python train.py --routed_scale=2.45 --norm_eps=1e-06 --train_tokens=363900000 --dataset="wikipedia_en"
Below are experts of layer 5 (counted from 0) of a mixture-of-experts language model. Rows are named router (the router's row for the expert), up (a neuron's input weights, with its number) and show model dimensions 112-223. Each number is 500 + 25 x the weight over its row's rms, rounded and kept within 0 to 999. Numbers have three digits each.
After each expert's rows: a language model's description of what the expert responds to. This comes from a sample of Wikipedia text that the model never trained on.

# expert 3
router:488502490510490516494528487448492482471494485484519500550523515490475499485517464494462433507510516527466514520512500549513505518506534513496474520523521499527492458485501518507507492498482466542468455472471467508456438532469541498494479474492464540493527509507522517453486500520476486494487495508479564460542495503574527485482488486510
up0:482470557507504500472469509497540470514463489493496439490456475483526497500457556531497508480483442530507518496509521436519497482499504520527534476520444514521510533515484524481537519497505480461494539531532503506520521494537504498510533504521534467480533495507503480548505485512534481485522537540519502491436511414438495507521450524503
up1:471528504522460488494510514526516529475502498480482469500509478575497506487492516493504501511563520500474459468494507516505500512495497467485504527510494545490538497506486520527514468504472508500503459515525478469498486515490527492506511496536494507500494551489482460505465492465510507491512522544532484497511491519530476460508493487503
up2:494496482483531518476515497481499527478481532518505495493515540495494511460493501469483485497491534497485537499518450514514488502493520525466553534528494449492508544523526515473508519508485496517490585490483471507491513487516498502452502609459547519454540450498492508495510492497516499493474491488530537491475488471525524526505506499499
up3:509457473529509504518515486527522502515494521490494493475540521496500543502470508514520502550499487495497478533501520526453508509475510523498442491471453517521543491494501546480481524488525487533534545437498516489485469536500504455505463507512500505562473534442484517454497509471524498492525530550478548521507510484532532494502508488473
up4:512470448433515500488493500541506496506457480516469470527503484507526461521490530488533483541532559523512551460517526483472484483499495480497509473495550476508488480536537509493508480536502521505528425502511471493509494489468521488510532471477497523514524488452465540471496503515503559468477471507473501546542477527502491487499505494489
up5:467493496465525509505471475513542529518522503490496437519518552496463519503476506479444490502490529513496496504500454479512486478519474512526503477500494505495452494498511481481541475462511453500538480532490473481525453473480519521464499495511499521529457493502475537503500490541517496478472524514502520512518453487511529465531514550497
up6:498503501522502456489480467508477499461540489530499516511507578500510493507531535496488479452464494497492495459520484510469477528517491457539526492507516515499518515473500526478474498548460458500507472518520526518494471494506544505492502474509480493496531490480512490485490494476514513454542477505525522492508477535507498454531542489529
up7:514522537542482498490493523506527482524474499508527511454519481470481522459470471505492480470516508526502514517520488512528476477520487482511500541480518534518475515449507465510531473486526523528528462551489491546532475486502446488484530458543503501466490517516459466488495482485453481513516529472461507542479535485466502505528564531477
It responds to: Indefinite article start. Articles a, an, another and this beginning a noun phrase after a verb or comma, e.g. "composed a", "a new".

# expert 17
router:520465490499512495507509533479491454524459528466519462453487508511537484493508464495487463468496511551497490518456477465483510503526492503511445496485451478506490473504548504524512504475490508492511483492513490467484461516528491528499541474523528530509530476492530515507501546508540506500556431497479513444534510501541516487515496467475
up0:521521504501499502482535477506516471509514491545555502482534480503552531512530517464447460472511518543460500467527512461460504520522486500497475489526538516482462422494494469497549513500515502490512494491518516513486478504499534520487487500479527494502488493492492527529518511515532495535514475478499492447548488491499525500482497518488
up1:473494449461499502503507527495481501521483514520539497504508477487544527473477459485499484497542509531461480519451530488456483519513493501461427541538498470508500456541510496494507489538484494546464511515503485504484446495476489471529467497431500512561494492518495514528509505516486487523515487461468503504524507509530521441495483483508
up2:513498504524503526492467475470560489528523511449531505497517485493519491543500516527502467505516501498493480470475506478506482514488507503508514475457502528507506517488557524496519535465501499522477499518486496477500513558496541487507505539535531464495475508512496505506519484422493483554513497488478554498491522533529479474532519488542
up3:521503553457520490520472516501496498505483508525507505474478526476490508508552505470511494494478513518481511531496513497486519511471500503564428472496495487481477484508490507501461455465514463496473451500476506545531457513498524490478587514463502560535514477455509486514496548483454523545485488482491482493512477474539498520493482509468
up4:491510495498498473489480533492504487503507491508445494499490485464519533529508509453508492510509517448434487509454518506472467482508542459441568466468462486487508541478501506476501493503487495467515506474455482486494510498528476506479515535512487493463543473473453484485498483501516522483496507471479449492545515526480485490498469490518
up5:503496518504489491500480504489483495484455471496509476475525516490497475464480528491524470470520481514511505525458487503469516502478539489471468490470500526480479483566488490506513515472496523516513532520501533533515470477521455519481483516466522552482505531571542455494454496448479476469476474469491532509458500529515505531466480507540
up6:449489487466501497496538536496486497536476536482515488485494465484532495500488483487518520467475482507518495506523521476489542481469529513526512510468499483524498510528494553491444504474496492527487569529528499520496542522490487507489492465482493516469518481507495507503492505520517476526505498498474516493473486522522472440492513478506
up7:491520525481473515492498507529510491529475494529478481530492446461512471490511524494473487506538497485493504537465511480472497501502509490475486510497515453479528491480510523483494492501480494517525511469466504477476494492502494518524497465493482560551553515491506490478467514464497466473456487513463498506508515511488474518478484497454
It responds to: Numeric punctuation in tables. Punctuation and symbols inside numbers and table cells, such as time colons, decimal points, currency signs, minus signs and dashes in scores.

# expert 40
router:510505480510517492506509515446521519480483463478521496516511561487550518464486499453438452525477515495482489529492494484460526507534511549533458464515475535524499527504512505524491513492479480552452500498477465488466492511490525481465503466546524517479520496505510512526511498527473520516509496547494473440533490518515508520496486515476
up0:517506523436529545473495508487544544486546532512529498466540501435532494499484519510484505496488509491502489548522529491572507455496538511465514468484528455503464541484511554514471484504491476517481508504495513515484475502534530497496529455518552510534524509458507521500499478486520478507498499497498536559483506545514489526536531460486
up1:530518461499510491499507511502451506556484490516498513532472490490525534504553473488475477478515503476522475543483467522518531506500469495476493442547520477528505522524471509566498499495526509518468474536532529512509520549495515490513489491497514478514509451489430530497500515526482487544495453509547509484495527480504508513549494505489
up2:470502457490423520487480488469508468463486506493478529539453489450487497543492489453497479535481490478476531496483496473465526466495513508497506495494504463517464519463506462447483489497466529547525522504489492524536500541442509493502515501492509521498505495506521498506499485555528508492520495471478465542464471493519480532492461518495
up3:515472436495500515485503508509515471506510505507476504559471555478499506473534500469462476467458521484444486511473490492537472511478443502466526442518498511485530527523507517516479478502495462503491503478491465489539494544570492520486533554515482489504482476476501504480494503515505490498468495540478505467510503517511546491499477493457
up4:497502497524506519494507523521529528499517479499502526527535547525510526463510479558503531520552488563492483509501536529487554488500510486488483482495470534514498478498501506523533498500511487506487530439532498554516499486477521468437465474512521510517499449517508520492473515468491503508488497530512510451518466511487511475524480507496
up5:517486514484519500521560483518497523472493444493457475549557505456457516518489512479513484433501517468483490442469502492481525506520502518489497523494469477491506512511509522533490495514507525532496493496518491528493517522489481494482454509526494511515574510452482500470513476493464464536465490521503509490528511526505489550518501504496
up6:463503535507473505482447452486538525511507476492511490492469510489529525506456483520494476496528524508480522449504509486437479500472535460491480526491492529524499518499427511480510495492447483525526510497527478511532516514487491513495483487510536518556485461504525516551455520508506505472523513528516517531480508451477510526487505497492
up7:504556480556492492492536479507493502480482469506451484512488495480532538535492474509514483535493500521501471513470522484488472530524498502487471535477515515481473516496539463486492482504514496509521435449480542501486515448514505498496531478506480539498495536494508492550457508522491531501489519477508486453525515512497503517518509460502
It responds to: Nouns in institution names. Plural or abstract nouns ending a phrase, especially in academic or government names, such as Studies, Sciences, Industries, services.

# expert 34
router:509503508528509549521535506437502438511512515503487468513499483498528535486498470485503466479505503525472486519500497541507499535466511502506481528511510516536487486504485488518479501505449497530473512488529464492476478500481534496527516518502509520523512510518517503447497536506514501529509515503470559421519525483515526475458486476495
up0:543488507475496534531504501531530505506500507479493514527503465499431487510521509514500467488529457513467511488479486479515486506488534492489541532521506488489456540527492496499500506502502513461517531538503495510506539515479511463506511513513499549483528491503493536496490523485528506497548500477431480460477497511466460483506468491499
up1:573512481521511514472531505577494497523506513537498464496510502480462513509497523490502489502488450459482457537438511508500469543464495510511475490509506483506501496506493496503495485512477491490494501500503524469500548459485528514483530508480466487471465463515515504474516501528530558526509516525516495535542496476468497469503494503473
up2:547502516474508530491511541454506452486493483536509505470476499490478503521531512529506514513486492509507506505493504472510507493511552538510505528510471501490546536510451492466481497475469496500465447502514519463497448483484533481523505481510505515481544530506509436533580477513488504489502530535485486468483489502504538530473511502506
up3:529456502464542502454459530488503537553513515507495515484471500493535514487508503484472471497508502533493530506474509502478478497535493503501527535511520543506491466509522533479539469522519498561539500514496506477465523514534496479565482517506534513516510464467460507502501532547500526502512438530520537518498510498513461507511509512463
up4:488487486467453519504530476491521440487472516477502474513533464486547516459487478492537495471531477510479486510497464494506488521459490532497486486509490525526476488458487457496482490480441486526515524537523473475465551511502502486499477562496531511497531493533497502447541508446502484476521539528503513473533534528544486491530523496488
up5:538537503464495518506496520482517510527501501521507446497547528460466498505475487442499487509477459503500490505488474509557457459491479504459489534530506478524523506467493481524492479514480448489510498532524457487537470490525510456488504522498531527491518489509500486499489537501481494476487520522526519519545485488453457507508489489478
up6:512529530480517485490472485498511474499502457518490465543474494524479458521545470439522480507485495464534505472510508502539461466517491480483464495465469537478483505453472502501455496509499536495483514520507498462503474468491544495486512452541479495501521506542488505479509499477491493466517524543489533550468511508453526540533478484532
up7:536464467467489560514508493473515526471552479500491466560430495506497475484512471481485502547535491474470488524477505537539499526471508479503493500531511501518496482487495488517459475516478486560497485476484500510467498484484498546489493526454524484552506511468518479468496490474485506511485579500481514521502485499524510517474525497510
It responds to: Determiners after verbs. Articles and possessive determiners starting an object noun phrase, mostly the after a verb or preposition, as in lacks the, took the, their.

# expert 5
router:525471519517462503485492479397490462536507483519508467513478504522533552471484494494474478488528521492534494508522490496465526491543488509511458468506504530524522483490488512547451526466482488505496488487513482542494494496494501495469525484518503525511517534489535488493504518499479490497507459510502509480498535492481492503501472503473
up0:586489481530482448469490482479527509512494466516523506490530504515478457486499512529482528521471507488515524526504524501468464497505513491507524491498513516475503479454484497528548479463523498524517502455512446463482521489511458533473516480497478456487562489548482471487476500532507497476472468470498547490540481522499517510460473490511
up1:494505453472471496499558454517465509499489496479507527514482467482515505466494506477456483478513470499501524465541487477481542490525507521528464486553501522500467441501520511485497521537540506479503496482479498502519503491497503514468461487451486504483486502514519551513510483495487505434479469541479501499520533542509503484507512507511
up2:485472596443515511492461516473522516477511494529481527477511475494498508506481470470506518520463517443496490495474522523480573513499487516469478519486510521514492545477506514488497494504529513511475471543511467520498506499524521495501495518535456492516472508498474510429481510513529496537512481511524508489541495484491530518493494517518
up3:476486514492497521538464492496475522456460498519508494481472519496517466484436518499472505503519499540522537457502510494457490478471454520539510458503512516500492527501558490482512495476516464496489477514536539440464468505462497499511500497515478555505477471446456474513523521517500509489503505519490499506496502528520527533485473466509
up4:496530490520490520471478465485502497461452484490476480476473463474492490517501474459508474507513526515503473463485458546544545507479564508473523508525520456472486511493490481503507470503490511504513488572504503424512478484502512514495462499507503517503480544488464486515472496500492506503502546493544485466487520513470515510497510492516
up5:522527516515476491499491495462529467463503457449454484513469483506523510497510499492509507509481525510479509492495493531536508465491472532526444512529489503504476514480446493472487522493500462474454501494445466530502523481514488530444522421472524528505514538506470454517549493497498486473504473516519464469529522496498508528481473472497
up6:513497515444530497531493481472513458495536520532494488467484503462478524512497504507499492492470507485499493501495500515484492496544524508492498451443521479485502472509503521479508464527495501542495484490515532553472478526506498519501520460493533519517469514523445480501506477547476517516509474559474557472526515521512508546488428489495
up7:494491492498505529517538523503496509470499512503484540514509508511485539542457551486474495520535486477533484535484485478493459517508509489520450477448523525516489471439507529509452511522559467550476509451511508508508536520542500505494508474472478497545526497454484527494510487560511513516500478488490519466508526523533528504514502529466
It responds to: Mid-word content pieces. Word-initial or mid-word pieces of common nouns and verbs, often hyphen joins, in technical or descriptive prose: comb, separ, fragment(ing), cross-linked.

# expert 4
router:500476534543497509518532511470544519493474477486529510525501542483536534501505457488437458521504499513488493531502487488492510487528518545540478462500474508516480521510496545549464531478492480482481505474495462496480497497477501468477509492534518527510510523513506476521511532508481518497494494539486478463521520520540512535498502525473
up0:491506469474527482502498549480551483512515528518511523431490504521521491506489526495494486508466503473527461476513492477537525475442529532491539526465487508522477490512483463510535537516493529508468533537491512526515503487508519523464500460497500475505516516438515489515486510457569491475482495501460462519486542475500486508469478521475
up1:443443511484450541521508502514515519497492489472487514552545462457465494482492523502491496535516495492487501520489488509507505498454479469490532523551485494504513473460463526585456483513466495498513512490501507503491518490459485466536530518490483512500486500519529513478493480518524541482500475539528490524499442492528522536485526479468
up2:492459508508498487500491544504464498515451513499531541521487518490512491500497465504505456457511481493488480451490514481500507478566495528516485536495487532484480497521460513506471482518518528483484508540495498483492519501494501492491478490500435517521462497474497503539484474533530475454483504509498517455456502496523513497520525532495
up3:530498506488451522469488508487552494474516480533520524522534464502509503538546453530483501527511483563463471502519475498486479486518532508554485481500554512455539471485481515444511451482468471486496478485504451497495493490517495461459510542469467493467483538456496525511511520460506528458492522490535534461519455460508547452509510481496
up4:501503455524506465468548466501465496473531514547504478481521473509511543489494469538488481547501545487503469517528493507489454516488510469503476489456509469478484526490540480483480514535475499509496471490513514484538557498500511509478464542489511475490504447509512515579514483519472481519469464508489537498518508507516510530508518470503
up5:538503483554516496503518521498493509522520489530495444519539534572518475484463473479501462525508520481506522491483504494519492486525522482512479499507500491512477501532433496516523498523446484530498472511490490516550511473521490539538494489473533539499527523534494463506492432447446506553486507524481513516482490487514458507523510478483
up6:527497475492508498487509477491505485503511503489528509546471542471532500502506487550498488486497533482499502464515483487512514480510526472462549501471491537476512495499509515491478508483495454475491509535497446504545581504518518559479440505542474529506534488487521507498480524487490517528498492509481550479483480528485485432489480499519
up7:493462482500516475549486511469522516494505554502535528495526513487538465540536499499489470498524505525490515495548464529524492458503481518539497506535522473501526498527525501514485510471473496509426508499489479490536503533500499485504507527490491474472483509470465515561453550516487525496481510540492491468493509541514545531532483526494
It responds to: Plural nouns as objects. Plural or abstract nouns ending a noun phrase after a verb, quantifier or preposition, such as people, references, jobs, columns.

# expert 8
router:518493500537524534513509530468504503496490471494512533506497511521527506494495483487501473505470542499479480531510481496500513511506545520524487467496466519530463492544497509546512530494485446503479506485507488503467482471492477483504480493547482518531512521512532484509501548496495501513468490531477476476573542498515530515465504519465
up0:520513473556480537489500486476497482514480480485486514517478509515459524493504494511488500496478541474489494499440481500488512482514554522460506507474541490522550505499474474482500502514501503532503546474489481490512489534514464543501516554487494474521492519511515478493516496531485531471503526514493482491518467476522552487498460490475
up1:491484469508479474516483554516516513506537461519523502509479520437501497527539521491490475525482516511488474510517481486495487486496532508486520445532496522505466469495461473530548545519515474490472509453482486485485477497498451490511442492500470491477498469514535491518495544495477520493487498513494482495563497522530538516471477478489
up2:525541492531490499554525495495464505530459520475486511487510499504506497512484528536491446458467516455507477497479505500507520497517525489506500467515475513552509515470496497529490485464515508490516479503497481490520495468509507499505506512514437475524466485510516477544572507494471514514503464485498516486509558531504529525513551451518
up3:521460483535530539511481564504482508515492483474468504549524487499515476467492480499491494494515534492514484530509502499510487468527525539502479501512481510544484442574487498493523481515507485480479522507528483467467497500490520497515496497573467510498486523530464491506536504532501506505467474523439507507534511482522525478508544498470
up4:494506478477457523499532522540530502490540520447498526526488538515517496476504527504492494533495480517490507514514498518504494515482541523508518514509489473499482492458502534487499510521462491494529493536520529487454482503479488454520461537540492488483485477480519511499547507489470502525507462495477493501543509561470567506521523525485
up5:500449485492509553521466526479525475477539495476502549512546470513446517524486512507492515477477520504521504488479452469495509448469504519506549489494492479509439507547512482545543563477524464526492504513490515521474509480480460478487484495499515513504484515529499469513500515490499508478453498521498504511499511476500549495499517500471
up6:479492513510533524479496561470505545505490483519497518505501518502450485530474486488502497487487555495490508511503500536483509533512500505484471506484500448528459494513510515494493541460508499477464497475516484523506472502478471467505494498523494510529546469512528535481465492491555531506506521540470529502493513465507490466471457447513
up7:479472470497491500517495478477524496498516488474474527507511499480527499504535490505446462512515516481497470436474532496489485451514524522475512487494448438487516489496485506459526480520495501498504492511494484523505461535525540525513492526470453535498497521486481468482509534455530528480517485518453518481473493507474550515528495473453
It responds to: Nouns for people. Nouns naming people or groups, such as students, soldiers, singer, diplomat, and object pronouns him, them, her, often after nationality adjectives.

# expert 56
router:483501519536492522526501516439499461510534508523515458526513514505493509511478472468457441532496488535488483499499478505512479505531491480499476479515532518537502492454491529533513507491454451517479505486520485479455497484473537486450492484511462504483507513497529490503503535498524547474518473516482539454506486500502528464464508481496
up0:475526541537490519493456534484514486506469475510471488501433496519512503486507484523460483506489508495512497489538503506510520456509494523470457506518479495517439500511464510447535501526481504470483468510535491485529474490471501535529447506460465549530529529489523477494477541511505502514560526505481523493445544524514488483512482459517
up1:508581487479534525539493532515512505516468491445499508479506485483529521508493455486481501501538536529448458468535481543499486494502520505509502524474479484506479510510520487499505507508488513509513511501506465479511505495465461479513461481485494507511482494491515495484477553540493546513567556492494476488499562515478496522513487543480
up2:461458453532496492536504517487492494474518539530463500507501491505499514504486520511468470500526480456509495470443478531517477514546508464495469515522527462508475454464433532465477506492488426510477473496508494523507521514521511490498483469523509557536528469511529477471449497502506490519458540525493532490537476541566524474467499461499
up3:505513569506473553547518532482480484483489527452488486518483536504481517497514503496550454499502478562519479507522526509504495496511546463538505551486515497489505538504497472476513475502469501522473483488488502465508521500481491514513474518474466499546487488509521491502534520524515487473540494506497496468448521526514451471507549473537
up4:463527500475506499497520555510480460534526485529483460518519546508454516496494506495511495517529500517487464504489499556471518468464495507460530472524503505515486474536510529509491525499505508512508520524506521509468496467541502504453490484517488545502483478504509526505494510473518527501509509501500486460499501523478464470513496513478
up5:478481498539502483471490515487494545513526486481555460546518499522505498459526502493480484440500492488493514526486498518500496475449492489549492534558506486470555531473506512505526467503463501517482509504469502473477487479480536541533519485517491538438484492509466525530502488514485540447505483540486502479516478504472520513499483500538
up6:493521496461491524481477498472492454472524500494531484503471485470518474457494455466494485515488525472481505477538566509546521511501481498467488486485500510463462404501505536502540464529495499523463521480530474487544502558477443518499486504461517503490498512483496462496485483546512508549526499513480556486541564505525496508495505479496
up7:538526464510484510537501473488486472543518451537493493487514487479503488513498492526462509468482509482467507513451500497504515516530530505501523512507518467489533488490496508503492499469454475497448496476480498427508459520492520454487447562487533482504518471459486492487563545476534526536513505477521490488462563536529499506519515509522
It responds to: Adjectives and suffixes. Descriptive adjectives and adjective-forming endings like important, difficult, silt-y, light-er, rect-angular, plus of and a before them.

# expert 37
router:529485507505534515489489505468495484559494505507533478503513543468539504490504467492465458519496513545496490499479473506479527516497507512509444523493513519531511493477513493533458509508488450471488496516484488479503485517495513506508532481506462521505523490503521544499495520527551517488538460467472505465526493502557531497504462460468
up6:501487458520476510477511520457469512512445477482490501523481501474464526518484527484504493504515528531458500500488527456486489478464473486495517463509484503508478477475452524470538521520516513512463498484503537451490502480512513552478510474460528503510488507532483485443477503474515532463526507431491518467469542502533454483535503473507
up7:493500494490556492506500471498470474541500473482510484480510522503549514468479544503475507477541474528499522527494484519463482489484530527533548482540518500515485521484564538500510522509534446523473493540508472499484513515502440498509515505482474505513482527473521524500520509504489550521539511515503473508478513520513472511495556509540
up8:484481470558491481528514509536514518477442478522504512523517481467497487484501453503542502526454504487506547505498516463517496503462494544504487510483502489511466476470523508506504430455488480500483514510505520488482514529507544478508476474501533542461553505470516538485495535502502459500483488486511533465493472469506478560488481517459
up9:444460449573508462518448509457517498513495478528508515516519488522487526502533498528519492507500487509502502499475525506518480510470496513494426538492454448517470508523473493509541483482520483482467540515521486488492480485461499536516506483458484473466485470485487517551531498518456537489524516518501524499516526483518498506493521529484
up10:474481486524495488499488484517471481519494483523517502521484505445522513504507473501490514478489488454521515450514424521453502496476527505485479547468510484509484499474495501498523462538489471477494515476536495488522476479499554504495461488526462502525490484473492540532505525510488474513482515520499492487578511523524495493518495512517
up11:509456527496534491458493519527498498484507559516477486561507533469528521483492496471482497486506527508468504467479525512499507517518458520498508509460503501509558498502443470521460507535460494514452539478467528509485516484496558506499497528504462474524490481476527512531486511521505523460503457500507487533500448545486494483485452512555
up12:489486492524475533486475531464520504479526538518496494506493519528470484569532530499495491524510456513536485478495458533494484473498503490519474499480484520508522552476528491550498516561514559493478501520486514509477507478501514485503488470492470525536506477501519520504510525506474508473445481522466515529480487490525504529525514536468
up13:476427512495464474502518531475464527503505516491504478518509535511490511489482498519487498516523457482481491487455422517489528478479481490488507505492512531525475481480535504478505501518499513507446491498526500510536443504492491469529484551460526484520480515511494530467543477506533461519495490518513505487474505563516535511526465497492
It responds to: Numbers, dashes, symbols. Digits, hyphens, en dashes, minus and plus signs in tables, scores, heights and ages, such as 17-year-old, 0–3, ±.

# expert 32
router:494517481505446538526499494443512435527510498519495509491484522490529498472526498485463501484533565483453506484494474538496551505562487512504430479495479526529487509509533535524484516504514494517496485484499475539492477515480503512488484431530477526468516533492550523500482512512533496450514456494461542481527517500520524494497483480468
up0:479490519501498498487496508500498510491490493501515453515555518500520455527511465450441505522496518503487522488471481490499523524503500494536513518504507509500478493521517494506490480511501513475490482497515453493522454567514509514503464424496509502528521485495489481505470547489476517453529496510497516492512505509515521447449498472497
up1:513500509465496550493504477488488481480467490466502514497541525497486535483504518498480457492521493508468435501497499511465507548514474509514501524478514516517491478492533527495563457476491500479484524483514496523501503510483486495521472494503478462440546523486503452525440502477503502489479470527484525469498493467508519448511500531487
up2:558472502547454539517490504487483466533530461492514493435498552483533499487513545475511479512512496515536504523507492492473511481487511470522498453499475521509477497528478512510453473542519512462506498475490524487534484538502501527500525501491506512445507468483525497493468528503510510458494479474508509522515504529517527502508519497509
up3:501535462489499512502469475511497480492499471528471491455453472491513422483505514508527499451558494527518458512527491538490484506485475518518513505537449515530538480535531498477516507510484456522498499495522536520445518495450466470469498483468524484505505469498491478506488475497462518496534514443506464496527502556527490526506474506495
up4:514512530504493523496517530460495504519485471492513533453544500515515498493539478457540484455504478507552483509491459491490535462497493489516484505549434497490459568533506528500496508487501517462477478517490505518491475523458483526526523471493455533481534533503517469502553467493491525474493489487463534498531473515500491522509478514481
up5:519517506526486484536546489478497468491488520478518535519492527517488509521483517518502493491517502485525469496471495521505503499474476482524470502501518480521415473505540510511482510492498515528493508523473472523519517517498486469488491513554494483504528501466478483498504498495506502509505464486498484465492479452458431515459536494528
up6:485512533478477466566473529492535506543503533452507473499523495453465476511476466531472478452459488484483511482517443519418507477518491517490471503481478550474486477536481473490505524514527473480471496526470509502518504515522476497450521490510490517518501545463508485506475508560475492521508505521461518445471526525499494491538527536507
up7:474502513491454507489491473485555482484479501496478475463477477486458447469471471499499496548465530472487518520487465505507491484507524537470487518494497493521477519482486505508480504471457529511522499516484505511525511494471505500457466532530476495459475517488514487503491511504538515524459471450525471486526510486468516515448456462518
It responds to: Mid-word pieces, symbols. Inner fragments of long technical or foreign words (tetra-hed-ron, -iod-, binomial names), slashes in n/a, and non-Latin script bytes.

# expert 35
router:499504515506499500463530491504514490520530483500476475464477526520500508471474530494469457483477515519429479505493475503490525501526497504479475504519512534575464484505533529527494529508469509515472488478458494500441478536482501457510510484490496533522564555511520488499484501505530486484473450516473480471529500487508504509471484532466
up0:510470512505453527519497457496482483517510501509498483464484514481498508493512497525484493578519542498465507536492480518461473541513487513516477529518475510537480477496473491566473467487524517495462469502494527494439515520474488488465500511462482558505493493495504462470485452484543503492490495513485473534552513531480489500541529528531
up1:513486498499542529508499545492526492468516505505517498499499510493507489524504528476516517541514489515469530505493509517476499514505493513478502492509583511489507524478529500518557529487461473500514488470477537525552462436498522511495501516464501536515511559494524456489457519449499505470499434484465475500509508527527461472467470481471
up2:515531525486508573527560489530499495522517513516510515494457500489472476517488502520570506469454446484506523458490508527509525508467468501515495513528476501497519511519508565524497516513500527491462516461509543519475518478493470527503504506472490535517513543515521463503531469460456503495528485496485475495524496480479486526485510513484
up3:519461477507456505479505539518515536513446522537530495518502498506457537476505488482506516554519494532494516490483492512494487490519513533519492470489515520470516458518511514478509503518501503477509513492474557503485520472500494458494512505492505514533547480504466486463510503502552527506499465455464526533534515498530486519488542531478
up4:504538487540509491458490556500508465478531495537534499526493527463503466467479474517514457474529463491524481482531528499482487502461516471543489556488526437509437486470512490496483512530524504509456486524487506495497516501539488495537475483530510469493476500490518554510474523525488499523465461499486469484481455520494478525491516527488
up5:512517484492492531497506516511474493508517504534515444496485496504516515481505501527552465509486518497502508474495509558457493481507497484533476510499546487508525450462512505464470476542503505512467525500459511493456508480479513512538451472505528494505563513497517435530501489506483517487485471519445516480507481523495518507483511532528
up6:490509536475494501516517462492478487496531487505520516488526512511494488473531511482507486489509488473484465433519543479485522489509473523502497504501518518488470512534515471506460516470524471492484463478461520501455500521502543492516498488475510483513499569475460441461464484508494493517525450520480479423485488502509475550483558527506
up7:497483513498508504496483473535498420475460498552484464505493518483476535495516526501465499514472489532462502479487469511513465499527467518505475527439490498529524470500494477542482505496471485503502481492459471446435484520480486465482501471510473504513541512522478446502510513471511497483454476474491505526459531493463535504507481516500
It responds to: Prepositions and section breaks. Prepositions that open place, time or condition phrases, like at, under, during, near, plus line breaks and colons in headings and infobox lists.

# expert 49
router:493491493530554524491509525457453479512509526520496503490470515455503479496480515488483473493498540483460502510473529499494523518532527507508475498530505483566486493492475512526485537508457463518480466484448486491459504470534530500497503485524509530497512527491514473462505525504522532495509446529455503481548489501522548527460504520512
up0:533499544541500516508518497516498499534484524502522521526541499480471499505530528472526516500496468530512491575496452482487518492483509504531508498507528486487478517523469527514496476514499482462511487530472475467478519558572492498490471494479481500497524497468487489461495506535496494493514511523533538479524481500507490509495478552483
up1:481452519515498543491478540473543510488510502523533492504495519515476494492513527498452518488490541492493472541461514491518492471479464535501503510506475474513514461475470494519500472486521471534464501545521484492532514456513511535490557512488486481474502485547549487470523523500525504503522498508492463511524485465536529485506493472531
up2:486468469512528531550547452542486495437513532523463500526510502536543516458559505445461479498520499538493508492514492520513521530524509523521522508473512478509497527463537485513521508503526482554509495543447496537497522472466502477455513525507472477434494488507482508524486430469517528494481525488478520529532482486499483499447514496477
up3:495463515546504528549496452510475528534484511476463529495467489488479525448464497476501479487486462494475473523485536519516503553503528482522472509510526453501501521469483499497562502486498502549465480525481504529517468527525543508513481498523519526502562529463516509446453533498491526513482499503479521525510554453502481496512493488436
up4:517498466518527502547461547471496504508509485480536465474508440506547473507474514493448458498523486481521554410491525500483514490516520520487457500544513498502462485546534499517525518520514494534499486494477482509519502443490587504485476489487485494509518510491480472458495531487491503512481512505510518461519499520478488544519546538511
up5:463492537513485505490516493527486519516515468518523479453476452452490476501514501515474474528475481505483473513500517465472456492537562493509520491504479494540482545534514513525489520514490514486508477480484465495463497496503491489475492494525540507503537504489533471481544482538471545509516487485507484496482475474534537548516530492501
up6:501502502476529529496519534479504454464445464479545518521485530502498549522489476524476493476507470471466498461474526521487524526466508476440506518538476494511526476507458510470511508504456512531517533495466495508500496502512461520522474511537470527485478498511484505503521550486451537513529490457486445479505466516485511474529551509532
up7:508483498470506499483504487500491488486503506466501462473492483556505499503485517466475502501453511470480492514488524475491549490554491507509501493533484518522529493463504507524523519427486500524531497508478501529486541481527498532505538540519486461485478512507518442512488492523501507458507484508462516509497482512510542471488518518511
It responds to: Definitional is, infobox dashes. The verb is or was in opening definitions and list dashes or equals signs in infoboxes and taxonomy, such as Gina Ferranti is.

# expert 26
router:543529508513551503468485555498523455488512515501499497490477485471542488500547482487485463484499504495499513473481502502503539492556518527492509494497482551524517487476542498513494524519448502553490495507505469468466493481475482492505505497525516519540526514492506524472513536506520530486534445543487535486520482470553536488512505456498
up0:545560481499508500511512537513498485530488525467510521497505458530552483469474472462497489520553499491504483524509533484534508485509509502519494465492492490486480511457505521492491497525481520530492495512515492503522550534526544461506494552463494485493525505514482520496505481507514516493493517500474509504524524477509499478478483474540
up1:531477523520472504535473516508456511493487540497506469479503496477518475573516509531478491461486449449474478503546500486514487507531517487469446515482499449497517485501548504513508456521513509491469464580481501432513487509479511512506525508484481508490498479529525523469515577458535550491517467480537481491521475474489466539514466469486
up2:464552514529494544518492511507467494496520455497511523485511528534486552475507550506486490529482504510528507507518508490506520528523472533469512468461465510526477530511475473501535489478468536497506488494509455487559468457492512459496487452550512492500488518499516455463505520469475509521518475506502524529477538566520513513517508484526
up3:518481540479529522471466523497532485506514542446462484508511495472481525466544474494499497491485520500525504447490532487467502471522499503497468515513525497503493494489485536570512494514473531520483482474533521484448515500449491484492508485511489470489466551518476452485497513471494536522489497508498505517463506526499514499545512470491
up4:536488487524517490508509503522466480477522458471507458509513495469532469450492542474466466494497523515510496510453503479485445523489505511492527500507487511493512513502511467496519499517469500513522488496461446498491504523520488460513516498543560520490529517493473519460479525483508491495516495513520511532508502503496501489493484488509
up5:447521517514501524450527535489484500467490505484484503500509515468482455482483486540496484512521486477489485531489446452456533501538490538533535507535506510511497540544532526466473472494485487497550481470499515499454477517521503522507527522548530525531489540528445473506490533555463505466518517532520519533475519520500481515514521495523
up6:531525520480513505524493493502505494470486512518466483498537478418497482498508458506467508521489519461487518485490507464521513476517479516496496514526521495520516451509519464522507487484488424495470529494505525483539489467510494493471514502472525484495495518524504486464493487524521571524493486517496531475542518496519552519541505479499
up7:488512484468520529505516554503488509415501504439475524462459557449514476488492499542535471507495521506530520445538483519476493496490552514516489520489517545483484491488519556519487509461523522539521503546459495527493516566462540475513513503524523516484507514493488490498493482510525517447517488531539491497475528480475515476484517482497
It responds to: Table numbers and scores. Numbers, dashes and cells inside sports and election tables, such as win–loss records, set scores, vote counts, asteroid survey names.